config.toml
n_layer = 11
d_shared_expert = 0
batch_tokens = 32768
steps = 8887
Below are experts of layer 7 (counted from 0) of a mixture-of-experts language model. Rows are named router (the router's row for the expert), gate (a neuron's input weights, with its number), up (a neuron's input weights, with its number) and show model dimensions 0-255. Each number is 50 + 10 x the weight over its row's rms, rounded and kept within 0 to 99.
Before each expert's rows: "gets" lists some tokens that make up at least twice as much of what it gets as of all text. This comes from a sample of Wikipedia text that the model never trained on. Tokens count by the router's weight.

# expert 31
gets: ",", " that", "),", " as", ";", " but"
router:49 61 46 53 80 65 18 41 51 48 43 70 70 50 47 61 55 42 35 47 32 40 46 33 50 60 34 43 43 51 50 46 59 50 61 57 55 69 56 61 43 51 54 49 40 50 40 65 48 49 50 50 37 67 43 56 70 48 51 46 48 47 35 46 65 65 44 48 51 49 57 51 43 56 48 67 39 49 50 53 35 59 65 54 62 63 70 41 41 76 50 45 24 49 44 44 55 58 47 52 44 52 42 51 48 49 42 56 36 44 52 42 56 65 55 35 47 50 52 51 60 47 61 44 56 52 48 41 71 42 59 33 53 41 74 38 65 60 45 50 43 59 57 57 68 53 38 37 36 41 45 46 66 48 39 38 43 50 43 47 57 45 32 40 62 46 39 52 35 57 70 49 64 57 73 26 48 68 60 36 53 57 45 55 36 53 53 46 47 46 45 33 64 51 42 44 46 53 48 45 51 40 42 68 37 48 44 56 56 35 44 50 63 51 47 51 32 54 56 48 65 26 38 56 51 49 51 56 49 56 45 54 58 59 53 30 43 61 51 46 45 41 55 42 59 47 49 43 37 33 46 47 41 46 39 48
gate0:57 50 43 56 54 58 61 60 55 43 43 54 50 53 52 35 56 55 60 36 41 60 29 51 39 60 64 52 47 63 66 45 52 40 46 50 52 48 62 44 40 45 38 57 47 66 46 49 49 47 66 52 49 54 39 67 48 44 38 47 59 43 62 46 47 61 48 35 59 60 40 57 61 58 34 56 50 35 42 59 47 41 58 54 55 52 51 43 56 55 58 47 43 52 58 40 77 69 42 53 56 50 51 40 55 44 46 30 55 36 56 65 40 47 43 49 49 52 54 35 47 49 42 60 44 68 52 36 37 38 45 50 21 40 74 43 32 63 69 44 49 30 39 62 44 50 52 35 56 45 51 41 60 36 54 37 63 37 39 56 58 53 27 40 41 39 39 50 79 63 61 52 50 71 34 54 57 53 58 66 66 53 64 35 70 56 46 63 44 44 60 45 58 62 58 45 37 52 42 75 32 44 57 42 51 43 50 53 63 38 46 53 64 49 44 41 51 43 63 54 59 67 34 58 43 52 56 54 44 35 54 54 42 35 43 46 62 55 57 48 53 65 64 39 57 48 58 44 58 40 58 35 64 44 59 56
up0:51 44 34 48 48 60 48 52 48 35 52 48 51 51 37 40 53 45 49 50 55 44 45 66 41 34 50 49 34 44 56 71 46 49 50 39 27 61 57 29 35 35 42 65 26 49 60 61 45 63 57 46 52 35 36 64 45 33 36 68 56 36 36 48 63 62 32 45 48 62 52 62 45 42 46 37 59 45 61 38 75 42 49 46 52 64 54 57 51 25 57 37 36 48 48 35 36 48 44 39 46 59 42 33 47 47 57 48 37 49 45 84 54 52 52 54 66 51 33 52 59 43 48 52 58 50 48 61 51 42 66 65 40 30 57 36 49 49 41 57 53 45 52 47 50 42 62 44 49 54 52 48 54 39 44 62 54 42 48 52 54 46 71 51 55 57 49 32 46 34 49 45 47 48 43 49 69 50 44 40 50 32 52 60 49 42 57 57 45 39 56 45 54 69 42 38 51 22 50 47 38 59 35 45 54 53 52 35 46 43 59 29 44 55 45 47 48 68 58 56 50 49 57 70 37 39 47 57 54 49 61 49 36 41 51 39 23 52 46 53 48 48 49 50 43 42 48 57 36 24 45 53 56 56 49 47
gate1:54 41 38 48 63 47 42 64 59 38 37 47 41 32 80 49 60 40 57 47 49 41 57 37 49 64 50 50 53 46 40 55 57 42 66 68 49 41 40 54 51 40 45 54 70 42 39 46 43 48 60 63 47 53 63 34 53 72 59 46 62 30 40 57 51 43 56 53 41 36 38 51 55 72 45 65 47 33 63 63 45 42 45 41 55 60 53 43 44 54 45 47 34 52 49 52 43 46 46 53 60 24 53 58 43 39 40 53 52 48 53 24 53 47 48 48 50 49 58 32 48 36 48 48 61 59 47 47 41 61 52 38 33 50 52 43 46 64 52 53 41 57 47 50 64 50 49 30 38 66 56 26 35 50 44 54 45 52 55 38 61 57 38 59 51 53 38 57 46 65 57 43 40 48 54 50 61 59 64 74 59 70 52 44 66 55 57 46 41 48 59 51 53 42 50 47 59 59 55 66 35 58 47 44 49 53 74 35 64 40 43 74 78 56 44 36 46 39 30 56 29 63 34 39 37 47 44 49 52 52 37 49 54 52 44 53 65 34 44 47 50 43 50 41 50 50 59 44 47 33 47 58 42 52 49 38
up1:59 57 51 62 48 61 55 61 42 51 55 31 42 35 54 49 56 54 57 57 50 45 48 61 45 48 49 61 48 61 53 47 43 45 49 61 61 44 48 59 46 46 39 42 60 67 64 49 45 50 55 70 44 49 58 59 48 53 47 44 42 64 39 41 64 49 48 61 55 44 47 68 55 49 39 51 63 28 44 39 48 60 46 49 45 49 43 28 58 44 42 52 46 35 41 54 43 43 49 46 33 40 50 47 58 53 53 56 56 54 62 46 43 45 47 59 54 41 61 51 33 62 42 60 59 54 59 48 56 36 42 47 31 34 44 60 66 34 52 47 38 47 69 44 46 53 47 60 43 54 29 69 52 59 51 31 61 62 55 51 43 46 37 32 44 30 62 63 49 58 27 41 61 38 43 46 32 35 41 27 52 61 45 50 51 53 51 36 59 52 47 57 41 76 53 60 53 45 56 41 61 59 49 52 62 48 55 58 36 73 72 45 44 44 51 82 46 58 23 44 61 45 56 42 72 62 46 47 60 51 45 49 47 46 58 43 50 59 54 64 43 48 65 92 54 49 57 51 42 47 59 53 53 39 63 54
gate2:52 55 40 32 57 52 42 55 43 55 49 65 75 45 51 37 51 47 50 56 23 60 37 33 44 54 26 48 45 47 55 50 44 58 59 55 58 51 59 39 46 39 50 48 67 42 34 62 55 49 62 45 68 51 59 35 51 55 48 48 52 45 43 43 56 63 45 39 50 53 50 65 58 63 50 59 61 31 41 73 39 51 74 51 50 50 43 48 63 49 44 45 52 68 41 49 38 57 54 56 58 60 64 49 45 41 36 54 48 42 53 45 51 54 41 51 58 44 51 54 59 41 46 46 62 51 51 53 50 49 55 64 43 58 63 52 61 47 42 40 49 42 57 50 60 64 29 56 39 50 51 43 62 40 48 51 52 31 52 54 64 56 42 50 62 18 42 64 48 62 48 44 64 67 54 61 53 65 41 60 37 70 61 52 42 33 55 55 46 39 50 61 38 58 48 59 35 46 42 41 61 52 52 73 55 52 62 60 57 32 56 46 34 46 44 36 57 50 52 43 71 46 48 46 47 49 58 42 62 35 33 45 57 50 59 27 63 65 55 65 68 57 49 34 27 50 64 39 60 71 39 42 47 41 38 40
up2:42 42 43 62 55 60 61 52 41 40 49 38 56 58 59 60 46 58 36 49 55 49 59 47 53 46 80 48 57 52 45 60 65 45 35 50 41 58 33 49 54 74 53 43 54 41 38 37 56 52 61 48 48 40 41 41 42 23 62 48 54 68 55 33 52 51 53 58 60 49 54 52 44 42 42 38 52 49 56 49 43 50 52 43 60 56 45 62 57 59 51 54 49 42 46 34 72 46 41 51 56 49 41 58 49 49 48 61 55 63 46 60 55 45 50 36 55 67 37 42 70 55 49 38 48 43 48 63 47 47 54 42 48 48 60 62 38 35 29 68 47 58 38 60 38 67 60 41 51 32 65 58 37 43 44 53 47 58 42 57 41 53 59 54 49 48 46 42 52 55 32 36 48 42 31 51 54 72 65 46 56 43 53 47 65 50 53 66 58 55 52 69 46 46 43 45 69 56 30 56 61 45 36 40 43 43 66 47 60 64 28 67 60 46 54 53 68 43 42 48 49 48 41 25 67 45 63 46 49 59 58 71 59 41 46 74 63 43 41 49 38 36 54 66 56 66 57 44 40 31 42 54 39 58 62 52
gate3:39 54 54 38 48 46 35 45 34 64 46 56 52 35 56 47 76 46 34 27 44 61 61 65 64 37 58 50 35 41 56 53 52 50 50 45 48 51 45 54 43 46 60 34 47 45 39 49 51 51 59 29 50 46 52 55 47 41 47 48 48 49 42 44 46 57 22 55 57 44 73 54 51 54 65 60 58 52 66 50 59 45 60 40 45 51 61 63 65 59 50 42 55 34 39 44 64 53 66 47 23 42 58 60 46 30 44 56 64 41 56 65 41 47 43 54 55 51 33 50 50 29 46 32 57 38 43 58 53 50 50 44 54 45 53 60 42 52 47 45 65 51 67 46 52 59 36 46 34 40 51 30 40 54 50 46 47 48 39 42 53 57 44 52 71 46 67 40 55 64 35 45 47 58 59 64 58 41 34 53 53 69 69 60 38 56 61 36 53 51 40 34 52 50 50 36 63 44 52 34 49 42 43 43 45 47 48 51 53 47 52 57 48 47 68 44 53 50 42 62 38 17 40 71 54 42 41 55 47 44 42 40 40 53 36 43 55 48 38 18 63 44 61 58 46 56 33 54 44 32 51 52 55 44 49 45
up3:54 42 48 54 63 53 39 47 37 62 42 47 26 61 64 39 63 71 48 33 51 52 65 32 41 46 28 47 54 52 41 54 49 48 44 59 59 29 42 34 58 44 51 24 45 35 43 51 30 64 38 52 47 35 50 49 56 61 49 56 53 58 66 50 67 55 66 61 63 52 47 45 52 56 49 46 63 64 47 47 55 57 52 47 44 46 34 50 51 49 48 62 53 44 64 62 60 55 44 44 36 65 43 34 41 53 58 51 51 54 63 33 44 63 53 79 46 57 54 36 61 73 26 59 44 58 47 46 43 39 53 44 61 45 61 55 44 46 35 52 45 70 44 55 41 58 52 54 58 45 49 57 49 36 53 55 44 73 61 48 44 44 45 55 43 63 66 60 44 38 55 58 41 44 44 53 44 54 68 53 49 57 44 64 55 50 53 58 49 54 68 38 56 29 60 40 36 52 54 60 46 38 64 50 46 39 35 58 28 66 50 45 50 46 53 50 49 56 63 64 43 58 62 39 44 50 61 51 49 54 47 41 41 62 30 41 72 41 46 58 47 41 46 42 46 73 67 49 60 37 62 56 58 54 41 51
gate4:62 58 51 36 47 48 36 59 58 51 52 52 68 53 30 51 40 45 42 40 48 56 64 33 50 34 37 42 39 65 61 55 59 53 65 63 58 52 66 50 56 51 48 43 57 46 26 48 61 57 35 43 61 58 43 46 76 51 54 41 51 55 46 42 35 44 50 67 41 55 59 67 62 33 35 65 42 52 41 48 18 32 43 37 54 54 61 61 55 59 56 36 39 59 39 52 42 40 49 54 56 56 65 44 51 49 37 53 53 38 44 28 52 45 28 23 60 53 50 57 59 42 60 45 56 41 45 42 63 57 52 45 60 45 41 39 54 35 54 54 44 69 53 69 55 68 40 45 48 42 58 53 54 37 39 61 65 52 54 47 59 51 52 72 47 46 50 52 41 44 56 47 67 54 47 39 52 78 45 70 57 49 45 45 61 56 40 52 61 48 65 68 51 50 43 56 51 59 50 43 57 49 55 39 40 63 56 60 53 48 46 71 44 64 47 54 45 59 50 61 64 43 43 56 43 42 48 61 32 46 28 50 43 51 52 49 61 40 63 52 72 47 58 49 50 66 44 61 50 54 48 37 48 62 41 47
up4:54 51 64 23 50 30 56 49 56 54 56 44 62 50 43 38 50 46 54 42 44 49 47 43 55 42 41 41 54 41 58 60 49 62 48 49 64 41 47 53 49 33 43 45 58 59 46 62 43 47 61 48 48 51 40 56 49 51 58 45 55 57 36 38 59 56 34 86 61 45 69 47 38 53 66 46 66 27 48 50 40 42 40 45 53 59 56 46 49 60 53 54 40 73 49 44 32 48 39 41 60 54 69 57 62 45 45 50 61 47 48 31 54 46 45 50 42 63 42 42 43 62 31 55 36 38 59 51 51 53 50 38 31 59 43 59 65 49 56 49 51 45 61 55 54 53 62 41 64 57 44 56 43 49 57 72 63 26 52 55 55 56 77 47 48 44 43 49 34 48 43 37 52 53 52 48 42 52 53 52 51 74 56 54 56 52 46 61 40 69 45 41 33 62 49 54 46 61 46 49 40 47 52 44 46 50 51 37 39 22 38 60 36 44 49 48 64 43 38 60 43 39 43 49 54 57 41 42 37 45 31 25 58 36 56 55 56 48 57 42 53 22 64 56 63 55 53 44 38 76 55 35 45 47 41 42
gate5:44 36 45 75 62 70 30 53 56 59 51 58 60 56 52 41 55 40 51 37 40 51 58 40 43 48 48 65 45 38 51 34 43 43 55 70 48 72 39 58 39 47 56 48 28 36 51 38 64 40 78 41 58 52 61 50 62 55 42 49 50 42 49 47 49 44 30 48 45 81 30 61 33 53 46 67 41 65 44 63 30 54 49 45 50 51 51 36 34 59 54 40 44 42 50 38 73 57 56 63 43 44 52 47 56 52 62 73 50 35 44 74 52 46 57 51 46 43 54 47 61 48 50 31 61 61 35 50 46 49 55 64 60 29 65 51 45 50 59 54 65 45 52 41 61 61 56 42 31 53 46 40 39 46 55 49 55 49 45 51 53 53 45 29 34 30 51 51 63 64 45 52 52 65 64 50 43 55 53 50 39 52 50 60 56 33 36 55 49 43 31 45 66 46 35 51 59 44 43 40 55 58 49 58 30 49 56 55 60 49 51 52 50 50 52 49 48 36 41 61 55 38 38 54 53 50 66 59 49 54 35 63 60 57 49 42 40 63 47 40 39 52 51 47 47 54 60 55 44 28 56 52 46 59 42 54
up5:48 39 55 53 35 57 55 48 51 48 63 47 53 45 37 24 55 54 56 55 44 49 40 42 35 38 13 47 47 55 61 50 61 31 52 62 58 43 69 39 29 53 41 45 31 53 42 57 46 47 68 64 49 44 54 53 45 60 49 51 44 52 54 44 56 48 42 48 48 55 49 39 45 51 35 65 39 33 51 49 40 51 28 43 63 51 51 56 53 41 45 21 48 31 62 54 48 53 36 70 52 46 70 62 62 39 57 46 65 47 69 36 44 50 49 51 42 39 51 60 41 53 37 43 46 66 52 49 55 44 62 64 50 45 55 64 62 41 64 37 43 23 37 55 46 55 54 54 40 45 53 47 50 44 46 73 48 48 54 48 38 70 46 43 47 48 43 42 75 58 42 48 56 57 55 48 58 52 43 58 55 88 47 37 54 34 42 42 52 40 63 46 38 57 58 55 63 37 56 45 35 50 48 49 55 39 55 41 65 65 50 62 70 50 62 46 59 30 49 52 56 39 57 43 67 58 51 45 58 53 59 40 46 33 56 56 45 53 54 47 56 53 63 45 51 52 42 49 62 48 46 55 66 54 54 43
gate6:54 59 43 70 45 58 49 58 52 33 39 61 61 61 58 65 58 48 67 64 58 60 50 56 60 37 67 45 51 54 47 42 55 48 57 50 52 33 49 64 34 68 36 51 42 41 65 53 48 64 44 43 45 67 60 44 39 44 40 40 57 45 35 54 47 51 48 40 43 51 45 74 45 50 51 55 34 34 29 54 52 44 46 66 50 64 58 50 53 58 56 46 53 37 61 40 50 56 51 52 37 48 34 51 57 54 53 54 44 53 48 44 47 40 59 61 61 51 56 39 46 36 55 39 53 46 38 53 61 55 53 45 15 46 37 34 53 32 58 48 24 44 53 42 42 50 31 37 60 59 41 58 49 59 44 55 39 39 69 51 47 37 36 39 30 52 31 57 62 60 52 62 37 53 41 52 54 45 54 58 36 54 56 56 63 42 57 56 65 55 51 54 53 39 49 44 45 67 56 57 36 43 44 45 50 62 46 50 77 76 36 61 40 61 44 59 48 62 46 66 50 43 51 38 46 57 57 54 47 56 46 54 35 57 51 30 42 45 35 35 67 53 66 58 43 50 50 43 52 57 66 73 46 64 41 49
up6:58 45 64 42 31 52 40 52 38 37 42 73 43 46 68 37 36 44 68 68 53 33 44 34 49 43 70 29 49 50 65 46 51 43 21 45 48 45 44 45 40 39 36 38 69 38 63 50 48 52 50 61 45 33 56 31 43 49 46 36 54 40 62 60 56 48 48 41 59 55 57 59 53 40 40 45 78 55 42 56 61 41 39 40 52 57 50 50 59 58 43 49 56 59 45 56 71 58 48 59 53 33 37 52 47 51 56 40 48 64 43 65 55 48 61 53 38 35 58 59 41 37 58 42 44 50 44 59 42 45 58 48 58 70 42 51 43 43 43 43 48 27 60 45 48 61 40 65 43 31 59 49 51 47 61 57 49 40 76 46 32 50 65 57 62 43 56 48 52 36 35 48 49 53 48 56 62 37 43 48 53 41 43 43 49 56 50 72 67 50 43 60 45 46 47 42 48 50 75 51 47 39 52 41 51 49 58 49 36 40 40 48 58 26 52 56 67 32 52 49 53 46 59 39 62 54 47 53 58 38 62 56 48 33 51 48 50 54 44 44 47 43 55 58 44 39 35 53 65 52 51 66 72 44 42 48
gate7:51 65 37 47 52 48 66 31 62 59 52 55 66 68 47 69 42 57 56 30 57 51 57 58 53 62 56 40 50 67 72 65 52 52 44 55 54 46 48 51 43 39 80 48 49 42 42 37 67 42 41 40 55 60 64 42 46 61 39 45 48 70 27 38 66 61 50 53 53 57 48 60 60 49 49 57 59 55 59 44 56 27 37 26 53 54 60 59 40 63 50 55 64 37 41 54 37 39 53 46 59 43 66 52 62 59 51 42 38 56 49 57 68 39 56 41 39 53 57 58 31 36 25 46 52 45 65 47 48 51 47 64 58 57 54 49 41 61 35 56 70 34 60 54 74 60 28 46 57 44 70 34 49 41 28 37 63 57 51 52 49 43 62 45 46 23 52 52 33 53 43 59 54 42 52 43 53 58 44 42 55 41 56 56 42 58 48 43 48 42 46 56 48 51 55 57 39 63 41 34 61 48 67 48 45 62 50 42 45 39 53 50 41 42 52 34 39 47 39 54 57 53 39 44 47 61 47 44 47 54 66 44 43 55 46 30 63 49 48 62 54 54 59 34 47 47 49 48 61 50 52 55 47 58 52 51
up7:62 54 47 53 65 29 59 41 59 56 34 56 68 69 40 57 37 42 55 40 56 69 47 56 45 51 53 55 57 59 65 55 38 67 37 56 63 55 36 54 43 42 69 46 53 46 55 48 70 45 73 47 54 60 65 31 66 51 40 59 44 63 48 70 49 60 56 47 52 48 48 47 50 42 56 60 55 54 58 57 60 46 52 50 66 58 46 68 56 57 47 27 56 48 44 45 45 44 60 58 70 43 50 43 61 53 48 56 47 53 59 69 53 39 43 42 47 55 60 49 34 44 51 54 51 60 60 33 33 64 40 69 53 60 54 46 43 43 42 65 72 32 56 45 55 70 30 57 40 50 54 45 51 23 39 41 49 63 44 42 35 51 42 52 60 29 43 50 29 56 41 49 52 43 48 51 55 46 56 29 45 50 48 60 32 63 57 52 55 35 49 52 41 49 50 64 54 30 58 36 63 49 47 59 47 55 51 44 56 49 55 52 51 49 49 37 27 44 60 51 73 50 49 49 40 54 38 47 70 43 66 59 39 59 56 36 39 49 35 51 53 52 54 35 45 47 49 39 51 28 51 47 43 37 39 54
gate8:45 62 59 54 61 42 48 51 57 61 58 40 76 43 37 39 47 49 50 48 49 40 58 39 66 71 34 64 55 40 56 59 55 24 59 49 50 69 39 61 41 44 50 29 43 36 36 49 54 57 55 45 54 42 55 36 60 64 45 42 48 58 50 44 57 45 55 58 62 63 56 67 37 52 61 61 26 54 44 46 63 50 58 62 45 55 51 46 46 32 40 39 57 57 54 60 58 51 47 65 68 43 57 42 49 54 40 50 52 69 51 60 35 48 49 31 53 39 35 51 51 46 37 50 65 49 49 56 63 57 34 44 52 38 50 55 62 37 54 63 63 47 57 69 74 59 43 46 40 41 55 69 52 36 57 58 45 39 46 65 54 58 38 43 57 62 30 66 55 52 57 62 65 57 51 37 47 55 68 64 46 55 41 77 69 40 55 62 43 64 55 45 51 42 55 48 50 60 37 38 46 51 33 46 48 48 43 42 48 50 58 51 48 53 52 53 43 63 63 41 55 55 43 53 56 40 57 57 51 59 34 52 39 47 43 58 44 66 35 41 54 63 56 47 49 49 57 44 55 30 41 64 28 72 42 51
up8:46 62 51 60 44 52 57 53 41 49 46 62 59 71 43 45 60 46 42 44 55 63 47 48 53 27 71 53 73 52 38 41 41 46 44 57 55 46 69 45 48 49 42 39 53 48 47 52 42 62 51 38 38 45 57 56 41 46 37 47 52 33 43 45 41 53 61 45 46 47 58 31 55 64 36 32 73 61 57 72 46 45 32 52 55 58 59 58 37 53 55 52 68 59 49 57 46 53 28 49 49 49 30 63 49 57 27 37 50 31 41 60 28 41 48 54 53 52 53 43 33 24 39 55 34 45 48 41 63 51 54 44 42 64 42 58 52 56 55 45 46 46 52 55 57 47 68 39 40 48 53 52 68 39 48 39 62 68 60 49 61 55 66 57 38 62 49 36 48 63 52 50 30 45 45 29 57 31 45 55 35 49 39 62 48 52 41 66 39 61 56 39 58 24 45 52 53 57 47 46 58 54 61 39 57 51 41 55 58 57 50 56 53 43 54 54 42 39 65 56 56 54 41 48 60 69 40 61 43 65 41 50 43 44 62 44 56 27 61 53 29 46 66 42 54 47 49 52 56 51 44 62 56 58 59 65
gate9:45 49 45 63 59 52 45 45 40 46 50 47 49 47 66 64 46 43 45 31 37 60 42 52 62 54 62 47 56 53 51 45 55 56 35 46 53 63 47 50 40 53 52 56 62 55 30 39 59 39 49 54 48 42 64 69 42 36 57 48 64 64 61 36 50 61 32 33 32 48 35 47 49 56 60 73 41 46 62 44 40 31 56 46 50 61 68 54 37 58 58 46 51 54 52 27 57 55 51 62 45 57 60 42 42 45 50 70 37 37 23 42 35 45 33 50 53 38 60 63 44 59 58 63 43 39 67 57 48 54 55 44 48 68 54 45 43 50 51 35 33 47 61 60 32 52 29 56 64 56 51 40 42 59 40 52 56 77 55 49 64 47 56 49 54 38 59 45 32 40 46 41 77 30 49 47 30 50 43 57 60 48 59 56 52 62 44 51 42 48 62 54 44 60 31 54 53 70 48 54 65 32 65 58 35 49 58 55 37 47 43 49 50 56 57 49 55 62 44 52 54 50 44 62 57 49 67 41 50 53 71 44 35 55 64 45 51 36 48 38 64 50 61 49 41 59 41 58 63 63 51 48 57 49 59 50
up9:61 50 48 43 51 48 50 38 36 51 41 46 65 47 47 70 53 50 51 30 52 53 46 79 40 47 59 66 52 36 56 56 50 40 63 55 59 30 40 68 56 50 52 46 61 65 50 50 46 55 38 35 52 61 74 51 54 49 69 34 49 37 49 52 48 72 48 41 50 45 41 60 46 55 52 47 61 41 44 49 55 52 55 54 38 46 61 53 50 53 75 58 52 56 45 54 32 39 51 32 63 31 41 57 57 58 59 47 49 53 59 51 49 62 55 61 49 64 41 56 40 44 56 46 37 58 41 57 51 27 31 46 51 71 24 63 61 58 33 62 66 53 60 53 38 49 47 57 61 56 45 53 50 49 35 40 47 52 60 51 55 49 42 48 46 37 45 54 44 35 44 66 51 45 46 57 54 41 56 60 42 56 39 46 62 46 52 50 60 60 52 47 68 37 57 66 37 38 43 51 52 42 36 58 45 48 31 53 39 39 68 67 54 44 42 53 38 44 59 72 46 51 68 25 52 26 45 62 67 54 34 51 55 57 46 41 51 46 34 58 35 61 42 40 58 56 45 42 35 60 42 51 66 36 51 44
gate10:60 52 48 39 45 56 37 36 73 45 41 40 54 72 51 42 41 56 47 32 53 47 39 34 46 52 53 51 55 49 63 55 56 44 48 55 54 70 67 39 54 57 57 52 55 38 34 53 42 63 51 55 80 48 50 52 42 50 39 42 60 50 45 40 26 38 35 63 52 46 57 55 39 36 52 44 50 32 53 37 42 48 40 59 64 61 48 51 44 51 50 52 53 36 44 52 45 50 53 44 44 34 53 61 42 57 51 49 63 48 42 44 56 31 35 30 70 65 54 40 50 64 38 59 50 42 31 44 44 24 54 58 38 59 56 36 58 46 33 37 52 72 38 66 50 52 56 62 54 47 64 53 50 58 33 59 68 48 46 48 53 66 48 47 51 54 42 52 53 53 49 63 69 43 49 51 50 72 69 48 50 51 61 46 50 63 55 62 56 49 53 47 35 59 54 58 53 68 48 41 31 56 51 51 55 47 53 36 59 58 35 53 61 30 45 43 51 40 41 48 62 64 42 37 51 41 49 53 37 60 50 61 57 53 42 54 58 27 58 63 45 29 61 48 48 73 55 61 60 43 42 48 38 66 53 34
up10:50 46 48 50 56 56 54 69 43 49 71 49 48 42 46 49 42 44 43 54 44 32 55 49 49 42 39 72 59 30 28 53 45 31 59 67 52 36 45 64 64 54 56 36 81 49 50 40 67 49 67 48 28 37 59 60 57 46 58 41 51 47 63 51 48 55 46 52 49 30 53 38 52 53 51 46 41 52 37 52 48 56 48 47 67 31 51 57 67 58 53 36 49 51 72 49 48 38 57 30 51 45 31 37 49 54 31 46 45 44 39 57 57 65 52 60 53 29 60 36 46 54 65 44 54 40 63 46 58 59 37 47 49 25 51 50 44 45 47 60 62 36 63 56 68 69 42 39 49 40 29 70 52 54 54 45 51 57 50 52 50 40 53 55 52 27 53 62 49 54 55 70 52 52 31 51 41 44 61 61 46 49 47 54 40 44 52 44 37 53 40 54 41 53 57 51 43 32 64 63 56 55 45 33 37 40 61 49 55 59 50 56 38 55 52 66 41 50 58 56 49 49 69 45 45 47 44 39 49 55 36 65 52 53 47 66 55 55 39 48 43 57 55 63 49 27 46 48 41 33 40 63 53 56 58 44
gate11:56 49 54 57 72 44 50 69 56 48 51 51 40 59 45 50 40 64 52 63 54 44 48 36 38 33 56 51 60 57 51 73 34 58 29 32 34 51 29 40 59 35 47 47 54 49 47 59 62 58 47 58 53 60 58 63 43 39 50 41 56 56 61 48 73 46 43 41 66 39 47 34 64 66 54 59 49 55 70 70 58 64 69 58 61 50 71 45 41 65 53 37 55 40 65 62 61 49 32 50 48 45 54 55 35 58 62 67 47 56 50 60 50 56 49 60 44 47 70 36 49 48 52 58 44 40 63 59 69 37 41 50 50 48 52 39 38 56 36 52 49 68 40 56 67 41 49 49 35 45 47 49 64 50 54 63 56 64 53 69 50 49 49 55 41 52 55 65 52 33 61 49 33 48 62 45 44 38 72 40 43 70 62 43 57 43 41 54 38 58 57 69 44 53 48 53 47 60 56 51 39 48 39 53 65 42 42 44 48 53 54 64 55 41 58 46 69 52 51 46 48 58 65 64 31 47 61 52 54 46 62 44 46 46 37 40 55 48 46 61 34 55 42 42 37 58 41 56 71 41 49 42 64 51 37 49
up11:52 38 54 49 67 49 40 55 58 56 53 53 62 39 60 57 55 23 45 53 34 51 50 26 39 55 76 62 51 55 36 47 68 56 63 66 45 55 50 53 53 46 58 48 40 56 44 56 46 66 62 62 37 51 60 35 54 57 62 49 49 48 50 67 49 54 38 42 62 30 58 34 55 41 50 51 37 53 47 63 44 46 64 61 61 50 65 49 43 55 64 49 43 33 60 38 54 55 60 54 59 51 39 62 54 44 68 46 58 46 44 48 50 38 64 49 42 67 47 49 60 40 58 50 62 42 55 54 68 58 48 34 44 34 54 39 32 58 56 47 54 58 58 52 45 58 27 67 48 57 65 53 44 49 49 56 40 41 35 56 68 49 53 35 57 56 21 60 44 37 42 33 57 60 73 56 61 60 50 47 52 48 52 71 49 46 56 43 36 28 48 56 65 50 51 48 39 57 62 67 69 49 44 57 46 52 45 56 53 57 46 66 58 74 51 56 55 44 52 56 56 49 32 49 39 48 63 65 49 51 60 66 59 66 47 44 46 58 42 47 49 60 50 31 49 52 59 65 54 43 47 55 40 58 25 52
gate12:50 33 35 59 50 51 41 61 58 43 32 43 38 50 39 65 49 45 67 56 52 43 29 55 56 49 51 49 59 59 69 33 62 48 40 69 45 48 55 49 62 52 48 46 44 23 55 56 49 59 57 59 47 54 62 45 54 57 44 63 46 35 40 55 48 42 53 45 38 55 39 73 68 56 39 54 47 58 56 49 62 49 48 42 44 53 45 41 43 61 51 24 43 49 37 47 44 63 51 61 24 43 74 56 54 40 50 50 36 43 45 51 44 46 62 68 45 42 54 48 30 50 31 56 40 55 59 36 52 59 44 41 45 53 61 41 35 49 56 53 46 41 53 40 35 45 28 37 56 32 59 62 41 39 53 59 59 57 56 55 52 54 34 44 46 58 45 44 37 33 62 45 57 49 57 70 45 51 25 53 32 39 56 55 57 64 33 43 59 36 52 56 38 49 50 70 46 49 72 55 30 52 32 45 43 48 49 59 67 61 55 42 69 44 62 38 46 50 39 47 59 75 50 59 57 40 50 54 37 56 46 57 41 44 42 56 47 56 45 55 59 54 44 62 47 58 65 57 56 58 56 56 50 68 54 53
up12:41 39 48 54 38 71 68 40 42 48 56 56 42 53 36 43 52 47 55 63 60 58 66 37 40 60 38 42 42 67 36 41 45 55 48 57 66 50 61 64 52 44 47 48 44 56 52 61 50 36 68 46 49 51 35 57 42 44 45 56 53 62 54 46 38 43 51 33 58 52 54 37 32 51 51 63 44 38 49 49 43 43 51 62 59 29 50 47 52 46 43 51 42 59 66 44 54 41 46 52 51 48 60 61 73 58 46 50 55 55 60 32 56 60 45 49 48 63 43 45 68 50 64 20 66 52 47 55 44 36 42 47 53 42 49 45 61 50 58 44 48 27 38 56 76 59 61 67 37 54 59 56 61 53 61 56 47 26 49 54 66 81 51 44 25 32 53 53 43 55 62 44 45 53 54 61 38 67 66 64 65 51 58 58 57 42 54 58 37 54 43 40 63 48 52 59 54 37 40 51 46 55 61 42 64 68 36 53 38 41 44 51 25 34 32 57 44 50 67 52 50 49 56 24 49 66 43 56 49 45 48 45 64 50 52 40 56 57 53 53 47 42 38 48 47 43 42 52 48 56 42 41 46 37 44 58